{"d_model": 256, "n_experts": 128, "activation": "swiglu", "router_score": "softmax", "routed_scale": 1.0, "balance_loss": 0.000813, "lr_router": 0.00132, "vocab_size": 12308, "norm_eps": 1e-05, "tie_embeddings": false, "optimizer": "muon_variant", "beta1": 0.9, "steps": 3553}
Below are experts of layer 10 (counted from 0) of a mixture-of-experts language model. Rows are named router (the router's row for the expert) and show model dimensions 0-255. Each number is 50 + 10 x the weight over its row's rms, rounded and kept within 0 to 99.
After each expert's rows: "comes before" lists some tokens at least twice as common just after its tokens as in all text. This comes from a sample of Wikipedia text that the model never trained on. Tokens count by the router's weight.

# expert 19
router:47 60 66 42 59 28 54 33 52 52 60 48 46 50 55 48 40 58 49 44 28 65 33 42 62 49 48 55 59 42 54 59 77 53 49 43 56 48 48 45 68 43 69 49 35 30 57 59 49 57 72 53 30 51 48 50 56 37 46 32 43 44 75 62 44 36 48 64 55 41 63 52 49 41 55 31 46 58 42 43 60 50 45 43 58 35 67 50 63 37 44 52 54 60 73 57 50 50 58 62 36 46 55 50 43 47 57 48 62 60 65 58 43 45 40 62 50 44 50 41 43 34 46 60 54 47 41 52 50 52 54 52 46 33 41 48 44 67 61 44 38 59 48 53 50 49 56 28 37 38 53 53 33 38 60 42 44 42 56 31 45 59 63 55 51 52 45 36 61 54 53 70 26 46 69 54 54 39 47 33 54 42 48 40 43 54 50 46 65 32 69 48 36 55 50 50 49 43 45 40 58 44 51 47 67 68 48 69 49 41 59 57 46 59 48 57 46 61 53 39 40 45 63 59 45 51 51 49 33 60 59 44 66 49 49 35 47 34 63 61 46 62 56 56 62 36 59 36 47 38 57 63 65 49 58 39
comes before: " |", "',", ".0", ".6", ".8", ".9"

# expert 116
router:53 46 64 57 48 54 45 42 50 49 41 39 60 79 64 35 62 45 34 51 30 51 58 37 42 60 48 33 52 41 44 43 52 61 44 39 50 46 42 42 57 33 45 46 30 48 60 43 46 43 41 42 49 64 62 53 62 47 48 44 41 53 43 50 41 47 57 52 30 43 54 46 42 37 77 47 48 56 51 35 60 57 34 55 66 62 69 43 50 40 55 57 45 55 45 49 49 39 64 51 29 71 50 39 54 44 50 51 61 56 69 41 38 50 60 54 48 46 50 35 32 47 55 40 47 33 54 63 46 54 36 40 59 33 27 50 42 45 59 43 47 45 39 48 54 60 57 49 32 41 36 43 52 54 71 45 60 42 54 30 39 54 49 50 48 53 60 30 64 68 46 59 43 62 45 53 46 44 47 47 43 36 50 39 53 64 41 47 43 60 56 59 65 56 66 60 52 57 48 63 63 38 70 43 56 59 41 42 48 43 53 42 57 45 58 40 54 53 57 57 62 27 56 36 41 49 44 51 50 38 52 67 72 44 30 41 54 43 54 36 60 58 59 25 47 58 53 48 39 52 66 58 61 55 53 64
comes before: " 0", " ", " 1", " —", " 2", " 3"

# expert 17
router:31 52 33 49 54 45 42 56 44 27 55 40 52 60 49 49 42 34 46 44 60 42 76 48 37 56 53 39 60 47 59 45 54 41 37 34 58 61 44 59 58 44 55 56 56 46 32 51 48 37 53 31 75 50 64 38 46 52 60 52 64 54 57 45 66 55 68 46 40 48 56 32 46 41 50 46 48 46 42 51 46 66 66 74 40 47 34 58 65 59 67 40 56 38 35 32 51 53 39 55 37 62 51 52 45 38 60 56 63 63 63 31 49 53 43 40 51 52 56 60 57 62 53 53 42 62 48 32 51 46 56 55 36 65 56 64 47 47 53 46 50 40 52 38 47 62 31 49 60 38 53 64 31 33 40 42 70 54 55 51 59 55 54 59 54 43 75 53 61 52 55 40 46 38 45 52 61 55 36 62 56 47 46 70 61 44 62 51 55 47 35 53 48 50 39 54 63 42 49 43 44 70 41 44 64 39 42 39 35 64 40 60 60 40 62 55 51 65 35 58 41 41 59 42 56 42 52 62 59 52 52 65 63 45 55 57 37 60 48 57 45 43 50 55 43 33 31 44 61 44 46 50 63 50 36 57
comes before: " to", " as", " that", " in", " from"

# expert 30
router:47 70 54 59 43 51 58 56 31 46 48 54 52 53 57 51 19 65 47 53 45 56 61 38 40 54 28 37 52 51 59 41 51 57 62 45 55 63 58 48 38 39 30 61 31 29 60 49 51 43 54 38 44 58 61 41 61 32 58 37 41 55 39 45 49 40 47 49 48 34 62 63 71 35 65 39 65 62 56 54 58 47 63 45 54 41 69 53 37 56 41 50 36 56 57 56 48 55 57 48 37 59 47 51 48 40 51 64 44 51 41 56 48 42 50 63 43 55 55 40 45 56 33 38 43 65 52 46 56 51 46 47 58 66 44 64 47 30 53 50 66 41 67 40 54 51 34 60 40 64 46 43 54 37 57 42 59 57 58 41 55 59 43 56 70 55 58 40 33 57 30 57 40 62 46 46 62 50 41 43 34 35 57 63 65 47 56 38 49 54 49 43 46 42 68 49 42 49 31 68 49 66 40 40 48 57 44 51 62 38 34 43 33 30 51 53 51 55 59 30 47 51 48 57 52 47 57 67 42 54 69 44 38 53 64 35 66 40 44 53 44 41 53 48 67 59 54 41 31 41 52 49 40 39 56 49
comes before: "\n", " ", " Team", " Title", " Date", " Year"

# expert 11
router:39 61 47 42 69 42 51 46 50 51 58 33 49 42 52 49 44 65 28 67 54 53 45 39 50 42 52 47 59 39 66 42 59 51 44 48 65 48 46 25 54 59 43 66 53 49 50 60 40 40 48 48 45 57 44 46 40 58 61 32 49 49 58 52 47 41 57 63 60 32 49 60 54 51 53 58 71 45 29 56 56 61 63 38 33 53 59 52 45 54 37 37 52 55 40 56 50 53 55 53 50 42 50 53 58 40 45 55 56 40 56 51 59 60 50 49 45 45 45 55 64 56 54 41 53 56 52 45 63 45 59 42 54 38 61 65 38 28 61 78 69 76 39 54 56 65 50 46 56 52 44 55 65 43 49 50 41 56 68 26 50 30 59 56 45 49 50 24 36 65 25 58 58 46 29 59 76 55 37 38 48 48 45 31 58 58 35 33 34 40 58 58 55 50 56 53 75 40 39 46 69 51 49 59 48 53 46 54 51 42 61 45 48 43 42 56 34 41 56 46 49 57 61 67 54 40 60 66 50 42 38 41 55 50 45 53 59 51 40 65 56 48 38 38 67 56 47 50 50 52 55 68 47 50 49 49
comes before: " |", " Albums", " Platinum", " chart", ";", " Chart"

# expert 110
router:62 68 56 75 49 50 44 61 77 52 56 44 48 46 45 43 43 45 58 52 53 31 31 58 31 60 48 52 50 34 52 55 59 49 66 49 48 57 52 41 71 38 47 48 37 45 52 38 31 50 58 53 60 45 61 37 69 41 50 48 46 34 52 61 28 63 49 47 52 42 45 81 41 57 53 41 63 54 34 45 42 64 28 41 47 52 33 61 54 43 57 59 47 57 58 40 54 48 47 48 44 41 50 59 76 37 46 64 65 30 55 53 49 53 52 54 53 50 49 57 58 52 48 30 58 58 47 49 40 43 65 53 58 28 51 57 55 48 55 43 38 47 38 64 49 45 46 41 40 45 54 37 53 62 58 62 53 43 43 61 47 51 40 61 48 57 58 39 37 43 60 54 43 49 41 57 47 36 37 50 45 57 47 56 60 70 48 48 64 71 62 57 37 68 67 38 48 39 51 37 33 48 46 47 74 53 82 56 61 49 49 45 48 57 46 43 59 40 37 49 54 53 43 44 38 42 56 46 45 40 61 56 47 62 52 44 45 65 50 44 42 42 41 49 44 37 46 59 62 61 66 46 68 59 55 58
comes before: " |", ",", " and", " City", " /", "\n "

# expert 112
router:66 51 47 45 55 67 42 52 55 60 38 50 53 39 67 53 40 49 52 55 53 51 51 55 35 43 51 27 53 72 37 43 51 52 52 63 54 55 56 48 42 60 40 58 53 53 43 57 39 58 37 38 55 45 42 44 40 48 45 58 52 59 59 47 54 57 54 46 66 43 50 63 47 68 61 49 63 45 45 57 56 54 53 61 61 32 47 47 42 74 38 61 52 49 50 56 58 47 44 68 31 30 33 47 26 59 54 67 52 52 55 42 52 48 40 47 50 70 63 53 36 58 53 68 49 48 60 40 62 35 49 46 54 60 67 48 37 47 53 59 62 45 49 37 50 48 33 59 46 47 66 56 57 44 48 44 46 45 39 47 54 52 31 51 58 51 56 41 42 59 48 64 59 54 62 43 38 60 57 60 50 42 53 41 43 63 24 54 68 41 59 60 57 52 59 68 71 51 43 74 44 70 29 59 45 50 38 53 52 32 44 57 38 50 63 69 46 50 29 33 53 40 53 54 41 54 43 39 45 52 51 33 44 48 57 67 62 33 39 56 64 71 57 59 46 57 58 63 45 55 43 32 42 43 72 41
comes before: "\n", "The", "-", "In", "|", "=="

# expert 68
router:54 49 35 60 48 65 54 41 37 57 42 38 50 49 47 45 45 57 59 34 35 51 71 53 39 51 51 49 41 40 39 36 58 28 56 34 55 28 55 53 74 28 66 46 54 53 57 32 39 38 39 43 49 50 45 59 35 48 50 59 38 51 59 49 41 35 45 44 39 76 40 30 52 56 61 61 55 39 37 51 47 45 58 40 39 57 49 48 65 55 53 59 54 34 74 40 59 56 39 51 66 54 49 37 36 67 68 55 49 42 53 42 38 52 53 49 53 34 54 63 40 39 55 43 47 54 33 48 57 52 66 52 60 68 54 47 47 60 62 38 36 57 60 44 63 36 47 63 58 41 60 58 59 38 62 56 53 53 46 45 52 45 64 47 33 44 45 51 56 44 55 58 65 35 48 58 47 53 47 55 53 42 44 42 60 72 40 50 51 61 38 53 40 41 60 60 59 57 56 59 59 69 65 53 38 47 55 49 54 46 37 64 67 49 42 69 52 29 49 69 49 46 44 50 33 43 54 38 47 40 51 49 49 47 60 44 55 50 57 42 55 42 44 47 59 60 39 69 57 50 31 48 20 50 41 48
comes before: " and", " which", " but", " with", " where", " including"

# expert 54
router:40 65 47 41 64 38 33 38 51 45 59 37 49 70 49 42 58 49 54 64 45 60 49 45 52 46 59 48 50 42 56 47 54 55 33 40 47 32 46 41 41 52 58 46 52 40 48 69 54 59 52 53 58 50 54 44 71 59 38 38 65 68 47 61 46 30 51 60 47 25 57 39 55 43 48 50 57 32 50 43 53 62 23 44 38 51 59 37 71 38 48 60 48 36 44 67 61 50 62 66 31 27 54 65 41 46 45 46 55 64 53 54 65 49 34 35 49 46 58 44 39 57 46 43 50 40 36 49 39 60 58 55 50 41 49 46 47 49 53 39 64 59 48 48 59 68 56 55 38 40 53 54 66 55 57 35 49 54 49 57 42 42 51 57 60 44 46 32 56 62 61 59 41 68 67 45 63 57 65 46 57 57 34 51 52 35 34 54 46 49 54 48 80 35 60 38 29 49 47 40 67 39 63 51 44 44 46 59 58 46 60 58 38 67 39 55 40 62 58 34 46 57 45 31 51 55 49 43 42 46 58 41 59 35 54 68 55 51 53 59 66 58 52 48 60 37 52 46 29 43 58 57 54 43 42 45
comes before: " |", ".9", ".6", ".7", ".8", "IN"

# expert 8
router:57 51 50 60 43 37 35 40 55 47 51 65 33 52 34 58 58 53 48 71 39 51 57 52 54 56 31 60 34 45 43 48 55 58 60 54 51 46 42 49 44 57 63 47 43 52 55 56 56 37 63 75 38 49 68 35 37 36 44 38 40 40 34 63 44 58 56 56 54 33 62 45 40 40 59 47 44 68 50 39 68 54 46 45 46 62 57 59 63 57 55 57 53 49 38 45 45 50 53 58 44 44 63 63 36 41 44 40 43 58 46 46 65 45 62 51 61 60 58 39 59 65 47 41 53 43 54 49 45 71 35 45 51 60 52 65 52 55 57 52 38 34 73 44 62 51 61 56 32 61 57 41 27 49 49 48 52 44 39 35 58 35 53 36 49 39 56 22 46 55 49 45 45 70 47 42 78 70 28 39 50 45 64 43 59 35 44 32 49 56 45 57 49 40 65 57 73 68 65 35 43 54 48 54 52 62 47 37 53 43 48 47 53 57 45 57 47 43 52 37 52 46 51 37 49 46 56 43 36 44 58 39 57 58 61 55 48 47 58 47 66 66 43 37 61 43 49 55 44 33 63 58 50 65 50 52
comes before: " |", " /", " 0", " in)", " MF", " DF"

# expert 99
router:51 45 46 50 56 56 47 49 36 57 54 43 54 64 42 62 63 49 52 35 69 64 37 45 69 48 72 56 41 59 40 61 51 46 67 47 56 48 73 46 59 60 42 60 42 50 45 55 43 36 45 31 52 36 68 53 25 63 49 55 58 40 41 37 49 67 58 57 42 55 56 59 42 54 51 53 42 56 45 44 58 54 52 56 61 44 53 44 47 55 71 57 42 32 45 56 54 49 52 34 45 48 35 46 59 46 65 43 51 62 37 37 58 45 55 37 57 41 33 53 47 50 61 61 69 49 59 31 36 37 54 59 63 51 60 58 78 65 45 50 48 42 47 45 52 46 49 39 51 47 43 47 40 51 69 43 44 55 55 49 47 35 64 51 56 64 50 59 70 52 48 47 42 63 35 40 58 58 53 52 39 43 43 59 38 41 55 63 55 31 48 64 52 40 43 43 32 59 58 36 71 38 20 51 64 42 66 56 51 50 51 55 50 35 36 46 70 75 52 48 42 42 40 66 47 40 51 35 46 44 59 56 44 55 49 59 62 53 55 52 30 26 52 55 45 63 45 59 63 48 44 45 38 55 54 45
comes before: " to", " in", " by", " on", " the", " as"

# expert 26
router:57 58 56 72 49 44 49 55 47 56 55 41 38 59 36 21 59 44 54 43 50 54 51 31 47 62 54 27 41 61 27 48 62 58 51 44 54 51 55 48 32 49 57 59 42 57 56 48 68 37 44 44 25 54 51 47 44 40 38 37 42 24 73 36 42 48 49 40 44 24 52 42 51 38 68 57 46 55 41 53 42 51 52 54 50 47 42 52 52 53 64 48 48 36 32 56 46 64 47 36 40 40 44 62 65 57 47 40 52 59 45 41 47 63 53 39 66 60 40 55 46 37 51 49 42 75 37 56 45 46 38 37 55 57 43 47 56 39 44 51 51 38 50 42 47 44 47 55 56 59 55 40 54 61 70 53 37 53 55 57 51 52 57 39 37 43 54 51 56 59 45 55 60 62 38 46 49 51 51 33 41 49 37 46 46 46 55 47 51 48 54 62 47 56 60 54 56 75 64 53 59 29 38 34 42 48 41 57 61 47 39 48 59 67 53 64 65 46 45 23 57 31 50 52 38 42 27 47 54 39 44 57 55 71 44 67 60 47 53 51 51 25 44 54 47 37 61 42 54 52 52 36 46 62 35 53
comes before: " the", " his", " a", " her", " he", " their"

# expert 6
router:65 40 60 60 63 40 64 46 60 57 49 48 48 44 62 66 44 39 31 34 41 55 70 55 59 45 47 65 35 47 42 49 52 50 57 45 53 50 48 53 44 62 58 49 29 37 56 76 39 38 51 39 61 54 53 47 42 61 46 46 64 56 62 69 62 45 34 43 58 45 48 47 52 43 38 40 26 63 55 41 56 55 46 37 53 60 55 34 40 45 40 46 53 57 41 55 44 41 59 33 57 46 56 47 60 37 47 39 61 60 61 27 46 53 54 46 57 50 50 58 43 45 51 58 45 56 55 46 43 58 48 34 54 68 39 49 69 59 55 61 46 46 44 51 50 54 60 52 44 53 59 52 60 46 53 40 37 61 33 58 44 63 54 47 27 45 54 53 73 49 47 60 50 61 38 52 74 47 31 55 33 56 47 53 61 54 41 29 51 67 53 56 42 51 65 49 53 47 58 45 47 50 56 55 38 52 55 33 55 50 33 64 45 55 44 68 67 40 34 50 60 58 55 49 58 33 37 57 43 52 50 31 74 79 54 32 69 56 56 67 65 54 42 54 49 44 43 34 49 40 58 47 43 53 48 36
comes before: " |", " –", "–201", "–19", ":", "),"

# expert 15
router:54 46 44 71 53 63 49 53 46 58 51 34 43 61 55 34 39 62 63 42 58 46 33 53 52 42 62 55 46 43 65 57 57 41 41 48 49 55 52 53 65 45 45 51 59 46 56 53 52 38 60 43 68 33 50 38 55 57 62 56 59 51 61 53 46 63 44 41 66 40 36 63 45 49 50 36 65 36 41 39 41 67 55 47 51 52 61 39 54 55 50 55 56 55 53 38 61 62 35 40 60 28 36 34 58 51 55 49 51 52 34 57 47 52 39 49 57 41 52 60 43 60 60 35 34 56 59 56 44 55 56 49 55 48 49 44 55 43 66 31 60 57 50 69 55 52 48 57 45 38 52 60 56 58 48 45 50 34 47 58 48 36 33 68 64 57 47 63 33 47 63 56 40 49 43 54 59 60 39 67 53 42 30 56 50 77 38 47 66 54 59 61 38 56 54 64 38 38 56 50 42 69 36 53 62 37 81 52 64 63 59 49 33 49 38 43 46 54 44 40 34 67 62 43 52 36 44 49 63 51 56 53 49 68 40 40 53 61 54 55 56 35 45 59 40 61 24 44 53 51 60 35 66 64 64 53
comes before: " |", "\n", ",", " and", ".", " in"

# expert 123
router:44 53 57 52 59 64 53 62 52 52 48 61 72 61 49 40 42 53 58 32 57 51 40 45 46 47 46 54 44 69 55 48 61 56 42 50 59 48 54 57 42 61 51 49 38 51 51 74 62 51 33 41 56 59 60 45 66 60 68 47 57 47 56 76 40 47 40 53 48 41 38 57 64 53 57 62 33 57 52 52 57 46 54 51 50 52 45 61 48 50 46 57 39 46 67 38 58 44 60 58 60 35 52 34 33 36 47 41 54 48 52 35 51 50 57 50 49 37 40 39 62 38 65 41 67 37 52 60 49 45 54 65 54 52 56 57 37 36 50 61 44 47 35 45 48 39 27 46 37 55 26 58 52 61 56 49 38 53 39 45 49 66 49 44 49 48 52 23 68 47 57 69 55 63 34 39 50 42 45 51 48 55 43 62 35 48 38 53 60 62 44 41 67 40 61 68 45 65 43 57 33 44 61 53 43 42 39 56 39 46 55 41 44 36 34 45 49 39 49 42 51 39 47 52 52 34 35 64 46 78 74 39 52 35 67 56 38 62 44 54 55 34 47 52 46 49 33 71 46 58 32 47 44 45 56 38
comes before: "\n", " ", " MPC", " 0", " —", "\n\n"

# expert 104
router:64 59 55 72 38 66 56 55 38 46 23 41 69 44 59 57 70 55 37 43 53 53 38 47 47 52 33 44 53 28 41 74 55 49 46 51 45 66 47 61 48 43 53 57 66 70 70 56 40 26 47 65 56 56 43 53 60 47 53 66 47 59 59 38 48 55 63 55 36 40 33 57 55 56 36 46 56 48 33 39 33 58 60 51 46 56 50 42 53 56 47 35 39 34 48 54 40 57 74 40 59 50 59 40 58 66 41 50 65 48 55 51 65 41 53 47 53 36 40 55 48 58 54 48 37 72 58 57 34 63 71 52 56 58 52 47 47 47 64 36 43 44 48 59 58 70 55 48 48 34 44 66 52 58 50 60 35 43 45 42 49 63 53 62 54 47 42 58 41 50 55 49 49 48 49 49 36 48 51 54 52 34 49 51 50 69 61 45 71 49 48 58 28 45 48 31 42 39 51 40 42 52 42 51 50 39 52 32 66 62 52 55 49 37 39 44 59 46 33 46 45 74 54 44 44 58 57 46 56 53 46 46 45 58 62 42 47 38 41 59 55 57 57 43 48 44 40 31 57 38 53 58 65 35 54 42
comes before: "'s", " was", " is", ",", " =", " and"

# expert 49
router:45 55 23 46 58 50 61 54 53 54 40 55 42 58 40 39 57 43 54 67 62 50 28 63 54 74 50 50 40 33 47 55 41 57 52 52 52 61 40 45 67 76 36 43 41 52 53 49 43 50 42 49 61 39 62 63 35 60 62 49 59 41 43 53 35 66 51 32 59 50 54 45 62 59 48 38 47 39 40 32 48 43 61 59 47 44 55 35 47 70 55 42 38 46 38 46 50 47 47 44 50 42 65 45 60 47 41 51 45 53 43 31 58 44 62 57 59 43 38 49 43 47 71 68 28 58 53 61 58 32 38 50 63 45 46 59 38 59 39 63 57 48 46 54 41 50 48 55 56 40 45 55 41 54 47 76 46 41 70 61 51 36 60 55 48 55 52 52 47 54 46 56 53 32 35 73 44 67 45 34 45 55 41 44 40 54 61 49 64 43 62 46 39 44 40 50 45 59 52 49 70 51 36 68 47 20 57 42 45 38 43 63 48 30 45 65 56 40 38 51 30 54 47 37 65 46 54 57 45 30 48 58 55 51 50 48 42 47 51 45 30 40 43 42 31 52 43 44 41 49 44 42 39 57 48 42
comes before: " and", " of", " to", " in", ".", " for"

# expert 82
router:37 49 60 59 49 45 50 55 54 58 49 57 61 52 36 56 49 64 47 51 49 57 42 43 61 60 53 43 52 37 52 42 62 56 60 42 45 64 60 54 56 68 43 57 30 58 37 48 43 37 44 36 44 09 59 61 41 56 60 48 44 45 34 36 49 64 57 50 49 56 69 77 41 52 40 54 34 47 56 65 43 59 48 66 50 60 66 27 54 70 73 55 33 37 54 46 55 51 49 52 52 66 50 40 66 45 48 55 42 51 41 42 49 55 51 59 60 36 48 68 49 40 55 61 40 50 64 42 64 42 33 49 52 41 51 65 54 62 59 58 42 49 52 44 61 37 61 39 48 53 45 46 47 43 58 49 45 40 46 49 54 47 55 37 49 47 60 52 46 31 38 51 33 43 66 33 62 29 47 47 61 58 42 51 42 37 54 49 50 39 52 61 48 34 41 45 55 51 51 58 68 45 47 52 66 67 42 59 54 66 46 40 43 35 40 46 69 61 50 59 34 46 47 55 35 37 61 38 43 62 41 64 45 45 61 40 67 44 57 49 44 52 53 61 38 73 69 44 57 46 44 40 37 53 39 48
comes before: " by", " to", " in", " as", " with", " for"

# expert 76
router:65 46 43 61 49 47 69 40 59 61 30 50 50 48 57 42 64 40 55 46 50 55 58 72 45 53 39 67 53 57 49 59 45 24 66 47 47 45 56 54 66 49 39 63 51 46 65 71 47 31 72 49 62 45 56 51 40 59 38 56 64 72 49 49 59 61 35 50 49 40 48 39 45 39 38 52 34 43 52 46 59 58 37 34 54 47 46 48 53 39 31 42 47 75 49 51 68 38 52 54 63 37 50 29 46 36 53 36 51 48 51 37 50 54 51 35 56 59 44 70 24 44 56 65 50 48 55 41 51 66 58 48 51 60 49 44 67 44 45 50 37 35 38 65 46 46 48 52 44 61 45 50 54 48 27 41 41 67 52 51 54 60 57 51 59 45 42 64 68 32 48 58 53 33 34 72 58 42 54 50 44 59 64 48 51 76 40 51 67 44 56 61 52 45 38 59 20 46 44 43 54 50 44 47 38 51 50 51 57 52 51 63 34 47 44 52 55 44 48 49 58 60 55 44 42 44 46 59 57 61 50 47 65 56 57 38 55 47 43 48 47 56 46 59 62 48 42 35 52 36 38 50 37 48 66 55
comes before: " |", "\n", ";", " –", "8,", "6,"

# expert 45
router:51 51 49 48 61 40 44 64 55 45 58 47 47 41 55 53 55 34 44 50 39 46 48 63 52 58 40 55 57 44 35 39 44 46 61 51 46 49 41 42 43 42 51 40 43 25 49 46 50 49 53 55 48 48 46 59 58 65 34 40 34 70 52 62 30 36 49 55 52 43 45 45 54 33 42 53 42 35 35 55 60 59 29 36 45 54 76 58 64 36 42 55 54 43 54 49 64 32 58 61 32 50 70 82 38 45 58 46 48 49 60 42 64 43 58 71 44 54 47 51 52 31 40 53 78 37 51 50 46 37 49 60 67 22 47 62 53 59 64 41 45 64 44 67 57 62 44 47 22 36 51 47 41 50 63 41 58 37 44 35 52 47 48 42 47 48 40 35 68 52 53 55 47 64 60 54 60 50 48 28 41 64 42 53 48 57 43 56 49 42 53 35 33 53 51 34 34 65 49 56 66 45 60 46 59 56 61 56 49 45 67 51 52 69 48 55 57 63 43 51 53 38 37 41 55 64 61 58 55 45 46 45 61 44 59 58 43 44 52 67 52 52 38 46 62 42 49 42 37 41 50 45 49 49 52 42
comes before: " |", "4", "7", "5", "2", "3"

# expert 87
router:59 36 36 56 45 53 58 47 33 71 50 42 59 41 47 58 48 28 46 61 49 68 36 56 65 41 38 63 58 31 58 52 57 37 40 43 63 39 42 32 54 72 47 52 38 42 39 70 34 45 49 42 64 42 52 48 50 68 50 55 63 57 60 59 55 62 55 18 59 61 36 40 48 59 31 49 49 48 55 33 44 57 57 50 61 57 45 38 54 56 47 55 53 43 50 51 63 53 52 46 63 50 53 51 62 54 41 75 50 42 36 35 48 49 61 42 50 48 48 48 44 28 57 66 46 72 48 45 44 58 44 63 50 66 65 57 44 51 41 66 34 66 56 40 47 58 48 53 62 37 38 53 47 50 30 65 62 55 53 65 67 37 60 51 57 59 47 50 66 51 44 43 51 38 59 57 42 69 44 42 51 45 55 58 61 54 59 64 57 46 27 56 46 43 39 51 33 56 52 40 40 58 57 56 41 20 50 35 53 51 48 54 56 34 66 48 55 55 40 51 43 54 67 44 60 38 53 61 44 53 58 57 59 59 38 41 44 43 46 50 35 55 52 56 39 46 39 58 47 48 48 58 38 48 61 49
comes before: " of", " was", " in", " for", " is", " to"

# expert 77
router:49 47 39 45 38 45 69 59 32 53 58 41 43 60 58 50 40 57 68 66 63 62 40 54 47 53 35 53 42 52 61 51 35 48 25 59 33 56 51 50 74 57 41 53 45 46 60 65 44 45 53 44 49 41 59 50 38 39 52 49 73 65 40 53 48 55 47 41 45 56 53 47 67 66 62 44 55 53 52 32 66 56 58 51 38 55 39 47 41 56 60 63 60 57 42 26 52 46 59 57 66 47 58 38 52 64 54 56 34 53 31 42 42 47 52 56 47 40 53 48 42 42 70 74 48 45 66 63 51 48 45 44 72 56 36 46 43 56 37 44 44 45 46 41 38 42 62 59 56 48 45 59 44 52 48 54 42 56 56 50 52 40 61 69 51 49 49 44 56 44 57 51 24 37 60 55 52 59 28 39 48 35 43 54 59 45 38 55 54 32 50 42 39 48 43 51 34 33 51 70 36 49 44 53 52 36 62 52 38 35 37 61 37 45 67 47 38 48 46 55 37 60 63 52 64 38 29 56 66 44 63 38 42 61 48 56 48 53 51 30 47 56 41 60 48 58 38 59 59 40 57 41 65 57 65 58
comes before: " of", " in", " and", ".", " for", ","

# expert 95
router:33 29 61 52 43 63 36 59 63 65 60 49 48 69 68 44 46 38 51 42 54 42 59 62 43 45 32 52 40 67 66 52 46 61 61 43 45 43 62 38 50 30 56 61 54 54 52 39 63 61 61 43 49 58 56 51 39 50 47 28 55 48 58 45 51 58 48 46 63 60 51 52 39 52 57 51 56 61 69 42 48 53 66 51 54 46 39 45 38 42 38 69 44 49 51 43 47 61 51 45 60 55 67 56 46 52 63 39 44 62 47 62 42 49 48 57 44 49 53 49 44 34 51 52 67 53 40 59 49 49 43 55 46 52 44 49 51 31 51 47 40 59 43 43 55 43 74 55 29 44 47 38 50 48 56 46 39 50 50 62 48 43 44 63 56 54 35 31 41 60 61 59 25 59 56 45 62 49 54 52 33 65 35 54 48 49 43 41 50 42 54 63 55 58 46 48 50 34 52 51 31 55 73 45 64 39 38 48 46 52 44 43 51 52 52 59 59 58 75 46 42 38 46 43 46 85 58 38 46 32 50 33 38 42 45 35 38 60 64 39 41 51 43 63 22 59 46 38 53 53 49 57 68 34 57 67
comes before: "\n", "|", "-", " ", " Coordinates:", "°"

# expert 113
router:35 36 50 63 40 57 55 50 37 57 44 44 47 52 49 36 50 55 37 56 36 52 45 47 39 46 34 30 30 47 40 48 54 31 50 42 45 49 62 50 46 47 30 41 63 52 49 53 26 43 39 41 55 53 58 56 43 54 53 62 64 50 69 56 49 50 49 44 33 55 47 57 46 54 70 39 56 44 69 51 45 51 55 38 53 64 47 37 40 66 40 41 38 47 43 69 55 51 56 68 58 36 53 54 59 60 60 41 44 50 41 34 48 51 56 33 41 49 45 59 41 43 64 62 44 49 55 51 51 49 33 47 61 50 59 40 51 48 55 40 43 42 48 49 59 36 43 47 58 31 45 53 59 42 65 54 61 69 37 31 55 38 42 42 52 45 35 57 48 47 56 56 63 78 46 54 34 58 62 44 44 51 39 60 46 57 40 46 61 67 44 54 52 59 59 66 64 71 54 51 23 65 48 63 31 47 39 51 53 42 56 36 65 35 50 70 60 46 33 42 59 58 56 46 30 42 56 54 41 40 41 62 49 59 42 60 54 50 50 54 45 38 46 46 34 47 51 64 59 48 32 31 52 48 74 59
comes before: " he", " the", " it", " she", " they", " that"

# expert 29
router:39 49 48 56 65 63 47 57 36 59 45 38 36 45 52 37 53 47 57 57 40 45 26 52 63 46 38 50 54 35 50 44 58 39 52 61 52 47 45 41 63 46 62 39 57 67 39 44 48 43 38 56 60 30 43 50 50 58 56 63 64 46 71 62 59 49 47 24 50 61 56 41 52 46 53 50 43 42 43 37 46 53 66 43 52 48 41 44 73 64 57 46 58 56 52 60 57 61 52 49 54 27 54 44 45 52 59 58 41 37 59 55 37 45 43 66 49 76 33 40 42 37 64 67 33 49 49 43 45 50 57 57 53 50 60 42 53 58 37 42 50 49 52 41 35 57 48 64 66 41 32 56 43 57 70 45 67 55 54 60 68 41 55 50 44 53 57 68 62 47 37 47 46 62 38 54 42 53 55 49 40 39 48 49 49 75 48 34 39 49 64 68 54 59 57 41 44 55 42 68 54 74 42 53 32 45 63 54 43 64 51 73 46 39 40 43 55 60 53 60 34 53 41 54 43 36 36 40 66 48 56 62 62 44 60 44 48 63 49 50 62 41 61 42 29 58 33 53 53 48 57 53 62 42 47 39
comes before: " of", " and", " in", " were", " to", " are"

# expert 106
router:57 52 56 49 56 35 57 51 54 47 45 43 40 53 33 62 42 66 44 58 58 47 63 55 50 59 45 60 45 61 64 57 30 58 58 47 56 53 42 45 35 51 57 43 64 45 55 53 60 55 44 35 56 31 59 53 39 53 45 73 49 34 57 69 59 41 48 58 54 36 54 57 37 48 58 39 50 40 62 52 63 64 69 57 59 60 59 63 43 67 44 58 52 64 59 57 52 30 60 63 52 57 52 78 73 43 55 47 64 30 55 48 48 35 44 52 41 61 44 57 46 66 49 61 49 42 42 53 29 45 47 58 49 51 54 40 47 55 48 53 50 35 44 39 69 35 69 41 26 52 53 56 55 49 51 64 42 40 45 65 52 44 63 43 59 74 49 23 49 61 56 64 35 57 33 55 61 50 52 53 52 56 48 42 39 59 46 38 52 41 43 49 63 35 60 45 43 37 63 49 64 60 62 58 44 60 43 55 62 49 55 58 47 63 43 70 53 48 55 49 46 41 54 41 55 66 66 55 45 55 65 30 59 46 49 61 39 48 43 53 63 63 47 28 57 40 49 34 32 41 53 53 42 48 54 60
comes before: "-", "|", "\n", "=", "|---|---|---|", "|---|---|---|---|"